config.toml
num_hidden_layers = 8
hidden_size = 256
n_experts = 256
experts_per_token = 6
d_expert = 64
d_shared_expert = 0
hidden_act = "swiglu"
moe_layers = [2, 3, 4, 5, 6, 7]
router_score = "softmax"
normalize_top_k = true
routed_scale = 1.0
balance_loss = 0.00415
balance_bias = false
router_z_loss = 0.001
init_std_router = 0.0215
lr_router = 0.0017
vocab_size = 32000
norm = "rmsnorm"
norm_eps = 1e-06
tie_word_embeddings = "early"
optimizer = "soap_variant"
learning_rate = 0.00414
beta1 = 0.95
beta2 = 0.95
batch_tokens = 262144
max_seq_len = 1024
train_tokens = 791300000
max_steps = 3019
dataset = "wikipedia_en"
Below are experts of layer 3 (counted from 0) of a mixture-of-experts language model. Rows are named gate (a neuron's input weights, with its number), up (a neuron's input weights, with its number) and show model dimensions 0-255. Each number is 128 + 24 x the weight over its row's rms, rounded and kept within 0 to 255.
Before each expert's rows: a language model's description of what the expert responds to. This comes from a sample of Wikipedia text that the model never trained on.

# expert 8
What it handles: Frequent adjectives and place-name openers after articles or prepositions, such as New (York, Zealand), high, public, free, all over, surrounding.
gate0 [162 102 122 112  77 107 122 131  59 158 159 120 101 111  73 106 109 151 143 129 155 124 128 109 146  75 110 123 134 106 106 109 134 132 126 115 116 135 137 143 125 142 123 116 144 133 121 144 157 117 127 137 139 148 156 151 160  81  93 119  94  62 157 110 112 185 106  97 174 106 113 155 149 109 152 160 115 100 126 114 115  99 135 139 119 123 128 132 112 117 163 130 160  75 119 100 125 150 113  97 128 114 102  92 147 147 131 136 109 129 108 146 154 124 117 141 114 133 182 112 136 100 174 130 144 167 118 135 119 129 122 110 156 110  98 179 110 122 176 102  96 185 135 116 148 108 123 141 183 142 137 133 171  99 177 117 118 181 132 147  80 119 138 128 138 124 158 150 134 144 100 171 103 131 151 172 106 125 131 122 104 140 109 161 146 104 110 117 126 138 118 154 125 174 112 138 140 106 127 141 140 168 119 148 119 106 122 113 110 122 142  96 134 150 127 141  53 135 113 156 125 126 122 151  92  91 111 120 126 144 130 144  92 113 115 100 149 127 115 161 123 154 156 163  98 102 161 105 138  85 116 116 150 100 117 119]
up0 [150 151 149 101 139 118  93 143  91 106 130 131 152 165 118 148 108 153 160 141 149 111 126 124 111 115  67 106 111 132  95 123 144 136 121 104 128 120 148 138 132 151 139 150 131 157 122 144 120 114 185 114  99 166 174 138 147  96 129 107  98 118 114 125 122 184 158 154  92 112 103 165 143  73 126 154 149 140 150 136 124  93 117 145 139 120 152 105 121  84 133 124 144  80 146 113 148 137  92  78 100  88 146 137 139 130 145 138 120 126 125 179 166 116  88 131  92 109 144 102 153 173 191 139 190 133  96 128 156 140 116 146 126 151 128 127 158 128 163 126 131 167 128 100 158 102 137 119 175  84 142 107 117 119 123 105 115 112 118 145 159 113 139 128 108 154 167 137 107 166  95 136 151  90 158 148 143 133 112 117 117 134 114 175 148 118 157 116 135 131 109 142  88 146 123 121 147  85 155  89 154 167 105  97 127 143  97 114 106 137 129 154 106 126 139 111  85 122 136 170 126  85 152 115 100 110 147 146 134 102 147 120 137  88  99  94 114  92 119 165 127 147 124 144 113 127 151 182 137 108 126 133 135  97 118 106]

# expert 43
What it handles: Adjectives before nouns and adjective suffixes, such as public, local, political, military, and -al or -ic in residential, climatic.
gate0 [117 139 100 100 117 159 111 111 151  98 129  74 155 139 154 106 151 121 151  97 122 154 110 110 145 134 163 143 125 186 170 123 131 109 169 172 144 114 146 182 107 126 134 123 147  82 123 137 152 134 164 135  90  89 145 142 117  78 102 109 134 123 128 100 136 113 123 138 166  98 127  98 130 137 138 119 136 125 138  99 163 119  94 140 126 126  96  78 103 103 122 144 139 157 132 163 108 158 104 130 140 148 102 108 146 135 127  89 157 127 141 155 132 132 112 125 123 102 101 109 135  99 118 155 135 137 105  94 165 132 129  83 139 127 104 128 114 100 138 137 148 118  94 170 116 127 148 130 192 125 104 141 107 133 117  99  86 143 144 131 119 131 132  69 150 183 116 128 135 177 146 116  66 177  80 100 131 121 132  53 164 143  99 150 103 125 140 116 150 102 157 151 121 134 139 121 118 144 119 142 117  90 173 163 100 129 106 135 112 191 118 112 117 141 130 108 127 112 133 139 140 156 123 152 147 140 152 172 145 111 127 110 143 122 130 163 121  98 120 144 103 151 137 135 178 138 157 110 120 117 131 106 128  75 113 143]
up0 [125 155 168 108 141 137 144  95  98 127 144 104 120 125 136 134 124 126 117 129 102 135 164 111 114 147 142 121 148 136 143 103 103 108 160 185 138 130 120 154 106 109 103 158 138 158 101 101 152 157 160 160 127  86 101 113 128 117 138 116 161  80 150 157 118 149 131 130 116 103 152 150  82 142 124  97 111 135 129 121 166 128 105 142 122 116  99 161 134 136 155 110 143 148 162 108  87 150 121 120 159 137 107  87 163 139 108 136 157 148 119 119 135  92 146 138  98 145 156 139 181 175 125 139 115 122 159 120 136 118 190  73 139  84 136 127 123 109 126 139 150 116 104 150 141 125 115 130 148 109  80 123 140 127 124 141 112 174 148 129 135 136 141 101 157 111 122  98 123 135 115 138 105 174  28 128 157 124 133 108 116  84 122 155  88 161 185  97 113  89 148 127 138 124  93 110  98 141 144 139  61 130 119 164 120 140 150  99 130 154 142 149 107 144 125 115 146 148 120 153 131 160 143 134 132 149 126 121 134 119 156 133  71 129 148 177 142 127 150 106  85 187 123 107 138  94 123 167 138 130 135 102  92 132 137 144]

# expert 23
What it handles: Single vowel or short word pieces inside a word after a prefix like re, de, ne, e.g. rear-naked, dearth, calamari; also bare numbers.
gate0 [152 137 180 140 113 141 127  99 150 118 149 109 120 133 124 118 145 143  97 150  87 127 120 118  72 134 112 140  99 139 116 103 117 120 104 156  92 146 113 117 117 107  91 136 125 134 132 146 102 108 113 127 114  69  87 104 130 119 137  73 144 136  98 146 151 136 143 150 102  95  87 114 131  89 110 121 135  88 122 105 103 133 150 168 150 175 177 104 100 115 132 116 170 139 119 123  86 119  90 150 107 121 114 141 146 161 121 134  96 106 123 122  92 109 122 125 143 112 115 130 153 132 142 130 144 176 133 104 116  97 145 165 148 183 114 108 111 121 108 139 159 120 117 129 113  98 159 106 149  86 110 142 100 176 166 142 112 116 138 126 135 123 137 101 148 164 142 127 147 123  97 113 177 165 148 129 140 154 147  95 114  80 141 104 127 128 135 149 150 142  97 132 179 144 137 162 103  68 161 128 117 122 166 107  92 158 130 126 144 130 126 134 151 134 132 149 132 176 176  99 106  82 113 119 115 146 171 136  85 122 129 136 115 117 102 100  92 106 143 151 106 146 130  97 100 135 176  96 106 118  94 174 115 159 144 102]
up0 [157  69 126 116  86 167 114 150 178 158  87 125  98  87 107 137  70 128 132 129 127 132 130 169  99 106 159 120 137 136 100 110 133 131 123 125  87 110 133  92  84  92 108 124 139 125 171 112 109  94 155  90 120 151 102 125 164 150 115 136  62 122 133 130 119 101 113 130 124  97 173 164 135 155 122 167 123 143 124 102 107 163 135 171 132 136 127 143 140 126  80 105 103 136 116 140  83 189  89 126 124 167 167 142 149 103 148 110  85 149 118 156 110 116 103  82 104 129 150 162 113  95 159 108 145 155  91 121 124  80 121  99 128 124  90 135 136 133  96 113 106 113 144  77 118 149 143 124 149 106 128 171 136 154 130 123 101 141 142 125 112 158 124 119 129 144 114 133 112 113 117 156 124 159 115 170 134 154 130 124 123 121 135 137 131 123 117 146 115 118 115 114 129 103 135 110 140 121 135 120  94  97  78 182 125 102 147 153 136 129 144  96 112 142 122 118 135 128 155 143 142 149 128 102 204 156 123  88 128 123 139 105 121 103 146 127 121 155 162 150 130 130  87 127 108 143 116 109 172 157 128 127 140 142 123  73]

# expert 1
What it handles: Final word pieces of non-English personal and place names, especially Slavic, Spanish and Nordic ones, such as -ić, -ova, -sson, -illo.
gate0 [116 119 115 109 123 170 112  91 148 121  99 108 133 122 150 162 107 138 137  91  92  97 139 116 142 136 118 125 122  74 108 101 158 106 146 133 119 155 132  87 163 138 162  91 114 137  87 130 146 136 116  93  74 146 118 100 110 121 125 141 126 125 146 167 122 106 169 141 154 169 135 121 103 109 139 118 131 152 133 115 112 142 136 123 167 121 130  87 113 149 174 106 131 162 172 130 131 103  82 106 175  98 107 197 145 131 115 139 117 123 118 114 153 191 133 130  82  98 159 120 143 135  94 131 114 108 132 129 135 136 173 128 108 139 106 159 152 139 152 155 107 126 153 144 176 137 107 146  65 110 106 101 144 161 152 134 153 174 162 102 153 119  92 119 114 132 135 120 101 119 120 130 130 164 114 129 112  97 127 113 153 162 114 157 123 103 154  52 161 113 140 118 108 148  82 128 120 131  97 127 146 114 139 103 140 140 137 123 117 117 143 118 122 135 163 145 169 102 183  89 135 146 110  99 144 130 174 108  89 143 115 155 151 172 128 149 129 147  97 114 124 142 149 167  97 125  94 128 105 128 110 123 111 119 147 127]
up0 [121 121  93 115 134  59 150 141  89  99 105 142 151 149 165 146  76 130 143 125 111 165 130 158 151 157 129 113 109 139 147 109 180 107 134 156  76 120  78 125 141 142 167 125 129 129 107 128 130 157 148 160 176 104 139 147 128 101 121 185 128 156 156 147 104 150 156 105 142  97 167 115 117 128 105 136 175 135 110 149 169 168 167 170 172 121 135 123 116 167 113  95 143 170 137 118 102 110 104  85 143 161 117 170 160 135 157 130  96 152 120 115 108 122 119 103  94 157 135 137  91 127 134 112 135 117 133 104 139 120 155 142 130  77 152 144 133 126  93 106 146 119  87 153 137 121 131 120 100 137 149 146 157  85 124  97 163 116 124 150 125 107 108  83 147 149 124 132 138 115  97 141 128 128 130 111 129 115 133 137 127 139 143 139 132 146 141 134 101 112  99 124  95 124 122 128 127 124 115 128 126 117 132 111  87 127 121 104  67 129 127 154 166 159 134 139 137 139 140 144 121 162 100 124 137 147 112 132 192 122 128 134 119 118  85  73  94 124 154 156 198 141 186 125 137  92 157 121 133 122 131 150 165 102 141 126]

# expert 19
What it handles: Digits, decimals, percentages and units like sq, mi and km inside tables, election results and census area figures.
gate0 [109 104 136 141 140 120 109 120 109 160 154  89 134  87 123  98  83  91 177 160 131 128 149  81 113 127 132  87 152 159 171 156 121 109 118  97  86 108 117 112 134 137 119 135 159 114 164 123 149 126 103 111 148 122 114 127 119 132 122 138 161 110 154 128 141 105 143  88 106 131 130 123 117 119  72 129 115 104 138 146 106 116 156 130 155 156 150  96 165  95 141 119 133 157 112 116 105 155 108 126 134 150 139 152  82 153 171 146 135 133 133 132 105 116 148 120 192 123 105 133 159 129 114 111 169 152 166 147 111  99 163 123 148 149 109 125 136 115 101 166 135 115 127  92 125 155  74 105 111 138 161 119  86  84 120 122 133 102 136 123  74 161 136 135 142 124 127  97 115 105 138 151 163 136 100 108 187 139 100 115 119 120 175 112 106 152 115 130  83 142 102  90 120 138 141 103 155 128 168 105 133 138 129 176 144 182  91 116 133 124 133 124  84 109 119  85 165  95 130 107 166 130 122 167  86 162  75 116 123 122 134 161 121 141 117 158 134 137 113 115 144  98  97 127 140 147 121 135 163 123 129 131 189 124 118 119]
up0 [149 125 126 117 146 131 106 122 124 166 158 112 122 108 158 112 107 101 164 137 159 147 139  87 127 106 138  93 140 141 132 158 130 115 135 111  79 107 118 121 140 153 158 146 141 102 138 112 123 121  98 116 137 119 130 129 117 147  96 135 165  96 173 136 100 140 128 125 119 138 130 129 135 107  90 144 125  74 146 164 105 126 149 126 140 148 134 106 174  97 159 105 166 162 130  99 108 168  93 110 117 135 151 165  97 155 167 143 164 150 106 149 112 113 134 127 171 111 117 156 171 120 107 109 145 138 154 128 138  76 176 116 135 111 116 102 109 101 112 163 124 110 117  97 116 177 120 112 102 147 161 108 121 121 132 165 139  88 141 129  82 172 111 111 147 135 128  72  98 113 149 157 155 159 115  84 163 139 155 108 120  97 183 123 120 137 137 140  89 119 119  75 124 140 151  93 147 126 166  98 117 116 159 168 136 174 112 142 122 120 142 119  81  81 104  99 116 104 132 137 166 111 120 136  98 133  62 122 128 120 113 178 134 142 155 126 149 117 125 151 155 105 111 114 130 134 124 149 133 139 128 122 200 114 136 139]

# expert 7
What it handles: Middle or ending pieces of rare or foreign words and names after a short first piece, such as Cou-gar, men-age-rie, Bar-cin-idae.
gate0 [130 156 169 155 146 141 115 189 120 180 147 108 104 141 144  93 142 136 133  95 119 140 146 124 126 125 145 147 121 148  74 129  92 116  98 121 113 132 128 114 171 130 131 161 137 139 145 102 109 118 126 148 156  82 104 118 160 162 137 112 124 186 120  79 137 137 128 175 128 120 131 105 151 136 115 153 160 166  99 105  76  97  94  95 123 143 118 112 157 153 160 118 110  98 106 116 138 166 143 181 154 112 116 131 124 102  83 124 103 128 133 130 110 135 135 103 120 120 105 102 141 166 162 157  97 144 133 127 120 152 123 130  97 159 143 132 119 121 143  90 163 142 152  92 155 169 131 104 101 150 162 126 126 152 137 104 113 129 140 141 136 151 125 119 100 122 130 124 163 137 156 114  95 155  59 142 107 157 130  93 147 125  63 136 126 124 117 121  97 153  79 128 118 149 161 124 143 127 130 125 127  97 140 101 122 142 125 191  70 102 145 100 104  91 140  97  97 139 129 160 134 129 136 100 143 127 150 114 148 115 150 132 136 143 144 118 145 134 109 120 139 156 167 159 113 126 163  88  96 154 165 171 160 154 142 122]
up0 [128 149 109 101 122 155 120 143 139 143 121 106 119 164 135 157 140  94 156  89  82 112 153 114 152 146 161 130 105 152 124 164  99 119 121 117 121 106 149 170  99 148 109 151 115 145 142 116  80 142 108 130 145  85 174 112 131 140 149  81 177 162 106 100 107 156 102 167 120 170 129 104 154 148 153 112 123 114 126 113 118 117 102  98 132 119 151 165 175 151 181 108 142 151 141 112 107 154 127 124 118 188 128 138  75 128  84 127 122 129 117 150 101 120 151 108 167 136 125 123 164 164 117 125 103  96 128 188  77 173 129 144 149 103 157 150 133 152 148 161 144 148 149 145 146 128 104  75 103 171 118 161 114 121 146 108 121 143 126 165 113  98 171 115 129 127 105  82 125 124 152 153 129 108 169 117 142  95 110 106 149 104 119 133 126 156 102 103 144 112 131 124 105 122 164 135 174 111 150 123  87 108  94 136 141 138 124 151 156 104 125 116 128 122 143  90  85  97 113 122 103  86 131 130 145 156 109 165 145 104 134 143 147 138  95 121 118 122 152 128 138 101 104 124 156 139 105  76 111 107 125 104 146 143 130  95]

# expert 33
What it handles: Auxiliaries and modals after a subject, such as had, has, have, been, would, may, not, including had yet to and has stated.
gate0 [142 118 135  94 137 100 117 166 130 106 124  96 177 126 140 105 132 107 109 108 137 135 175 128 124 120 164 115 156 179 128 109 165  99 161 139 124 125 107 132 117 134 113 102 130 115  73 143  86 187 175 129 157 120 128 121 117  80 102 123 103 133 127 119 174 144 195 141 124 139 115  72 169 142 130  96 106 122 104 132 124 127  92 110 120 104 106  85 133 101 125 124 169 136  74 113 141 144 142 127 156 126 150 123 140 134 123 126 127  79 158  95 105 143  99 149 108 101 150 128 125 100 122 125 120 142 104  87 119 151 153 137 144 155 107 129 112 162 131 142 166 112  91 177 132 126 146 165 139 136 144 144 150 147  76 144 120 112 155 137 183 117 101 117 142 144 129 147 135  84 105 107 109  97 161  51  93 119 100 132 108 129 131 118 165 124 161 110 135 147 109  86  98 133 147 132 130 133 132 130 112 105 144 116 123 134 126 124 161 109 123 113 164 144 136 132 176 114 126 120 138  96 103 100 158 118 155 118 114 169 133 100 159 118 117 197 176 132 129 140 163 132 108 112 125 115 141 148 131 148 158 119 119 165 133 100]
up0 [128 113 126  94  83 131  77  80  97 159 110 141 129 154 156 105 126 153 168 167 138 123 125 125 155 161 110 113  87 106  92 146 111 149 110 126 121 146 121  92 127 108 158 122 125  85 152 161 152 102 102 136 115 114 119 122 116 171 146 121 180 105 151 140  88 121 116 116 123 122 127 180 130 129 179 134 124 144 163 115 121 131 181 138 136  97 137 120  76 159 127 105  69 111 132 136 109 110 132 130  78 110  95 115 135  95 129 140 105 177  87 140 129 133 121 143 121 119 107 123 132 112 130 112 170 114 139 148 124 119  95 126 138 127  96 110 144 114 101 131 117 134 126 103 109 120  73 122  92 110 131 100 125 110 180 115 169 126 119 114  84 128 123 137 135 122 127 107 110 160 136 110 108 133 113 200 180 143 142 108 136 123 111 144  88 151 105 129 139  81 137 144 177 151 117 135 144 131 105 147 140 158 116 166 130 142  82 104 113 159 108 139 146 135 124 130  57 136 137 126 120 133 138 160 111 153  91 119 164  77 140 124 110 133 137  85  92 130 157 163 101 125 153 151 152 119 124  87 143 139 159 156 153 134 118 129]

# expert 28
What it handles: Number pieces, N/E/W letters and slash separators in geographic coordinates, plus other fragments in codes, units and identifiers such as NM_0013.
gate0 [ 97 130 170  90 174  75 126  68 130 137 114 130 147 163 119 131 137 110 106 125 117 119 160 142 129 166 166 111 133 149 127  97 129 123 138  97 160 119 138 146 138 109 137 139 172 124 151 158 121 113 151 119  92 122 141 143 104 153 123 165 127 189 119 159 111  82 151 158 220 108 166  89 133 106 123 113 140  87  96 119 150  83 112 131 113 137 166 156 119 110 151 113 102 154 132 104 160 120 182 160 144 132 170 145 116  91 136 121 108 190 129 120 142 151 118 129 132 111 109 133 111 133 127 139 107 144 148 150 161 112 150 114 110 114 128 127 149 103 151 102 143 116 163 124 149 138 164 126 127 124 134 138 140 118 137 106 133 111 122 135 105 142 121 124 125 107 122 122 149 137 127  97 101  98  83 129 111 124  83 176 152 133 116 109 105 144 141 146 157 134  84 149 111 150 131 135 123 125 114 158  99  63 121 139 118 150  86 116 109 190 133 147  91 161 104 175 139 118  79 114 153 128 136 163 103 110 146 127 163 112 126 122 145 103 155 139  98 137 108 139 128 126 109 116  77 135 100 150 106  96 145 135 150 157 117 119]
up0 [115 125 135 107 195  80 130 128 135 128  95 174 151 140 132 138 148 137 104 126 112 111 147 106 173 163 142  82 105 151 131  97 120 124 114 105 162 128 114 149 142 157 116 113 171 126 160 139 138  89 119 109 115 105 118 117 123 137 121 152 132 167 118 143 106 122 128 143 204 146 184  81 167 136 147 106 136 116 108 143 168  93 143 130 128 148 173 191 102 122 133 115 113 158 141 104 135 124 163 181 124 159 129 127 123 111 122 132 141 167 119 162 137 156 113 161 136 129  92 129 102 138  98 140 102 108 154 145 136 122 143 106 138 112 136 129 160  95 178  86 124 107 145 110 134 134 118 116 123 157 136 143 153 143 150 108 122 141 143 116 104 150 119 141  87 100 139 140  91 145 125  84  92 119  88 120 139  98 117 217 142 141 103 137 142 121 129 163 123 130  98 145 148 126 141  78  99 122 108 130 107  70 129 155  95 143 103 160 100 134 131 139  78 121 140 150 111 148 101  91 182 131 174 142 103 125 116 104 141 166 117 123 132 143 136 131 113 121 144 153 113 126 134 140 148 167 111 147 146  88 136 141 135 124 117 124]

# expert 16
What it handles: Capitalized first words of names, titles and awards, such as Super in "Super Bowl", Star in "Star Wars", Best, Love, Big.
gate1 [150 153 131 145 159  98 159 116 129 126 118 120 141 122 132 130 129 137 130 121 151 139 123  98 137 132 160 155  89 174 157 130 110 115 114 162 139 123 127 169 112 125 104 117 121 143 118 181 102 175 109  84 133 145 156 137  76 111 179 114 103 157 114 122 123 158 119 110 167 110 139 171  99 106 143 129 132 107 144 154 127 149 115 118  70 132  89 121 129 149  87 114 149 108 109 108 116 163 119 135 149 152 104 149 133 106 169 105 147 115 147 101 154  70 116 119  83 108 161 160 144 139 142 128 123 103 118 131 147 156 124 105 168 123 185 115  95 118 111 133 115 136 148 143 111 111 126 157 114 124 155 116 114 126 143 148 177 126 135 133 129 144 152  92 122  94 120  93 152 155  81 126  77 112 101 134 153 163  95 142 116 106  84 102  98 145  95 170 123 136 116 130 155 145 131 135 153 102 114 125 108 135 159 150 105 169 125  68 157 130  92  99 116 144  80 146 109 119 152 136 124 146 114 133 101 124 106 150 141 116 125 145 124  91 174 145 105 151  92 181 117 176 164 136 111 126 129 107 120 130 104 158 152 149 181 104]
up1 [113 131  96 155  97 101 110 132 136 130 153 146 149 142  70  99 161 132 123 148 146 124 108 143 154 119  97  92 137  83 113 142 105 129 106 120 163 141  97 112 185 133 134 146 139 128 111  95 130  93 123 155  94 152 134 109 143 115 107 106 108  97  82 128 147 148 150 142 130 147  99  91 123 147 130 110 122 145  97 104 164 107 164  88 155  85 161 108 115 114 185 150 119 144 118 130 114 165  98 130 148  84 126 107  85 144 131 132 112 124 137 133 125 105 125 127 166 149 163 111 117 125  87 149 166 131 150 164 116 110  91 118 102 122 105 139 114 146 149 138 128 115 108 101 132 126 106 118 119 128  82 149 143 138 148 153 120 183 116 136 148 124 108 157 119 105 136 140 126 116 181 106 146 128 152 144 117 147 131 128 100 109 127 125 127 125 166 108 103 151 116 162 160  99 105 100 109 142 146 140 171 102 102  92 148  77 145 136  92 165 167 186 128 147 192 118  89 124 146 127 107 110 138 171 173 133 114 106 144 128 105  81 133 174 129  98 132 153 135 131 106 111 117 175 137 117 175 154 155 124 146 100 129 150  89 140]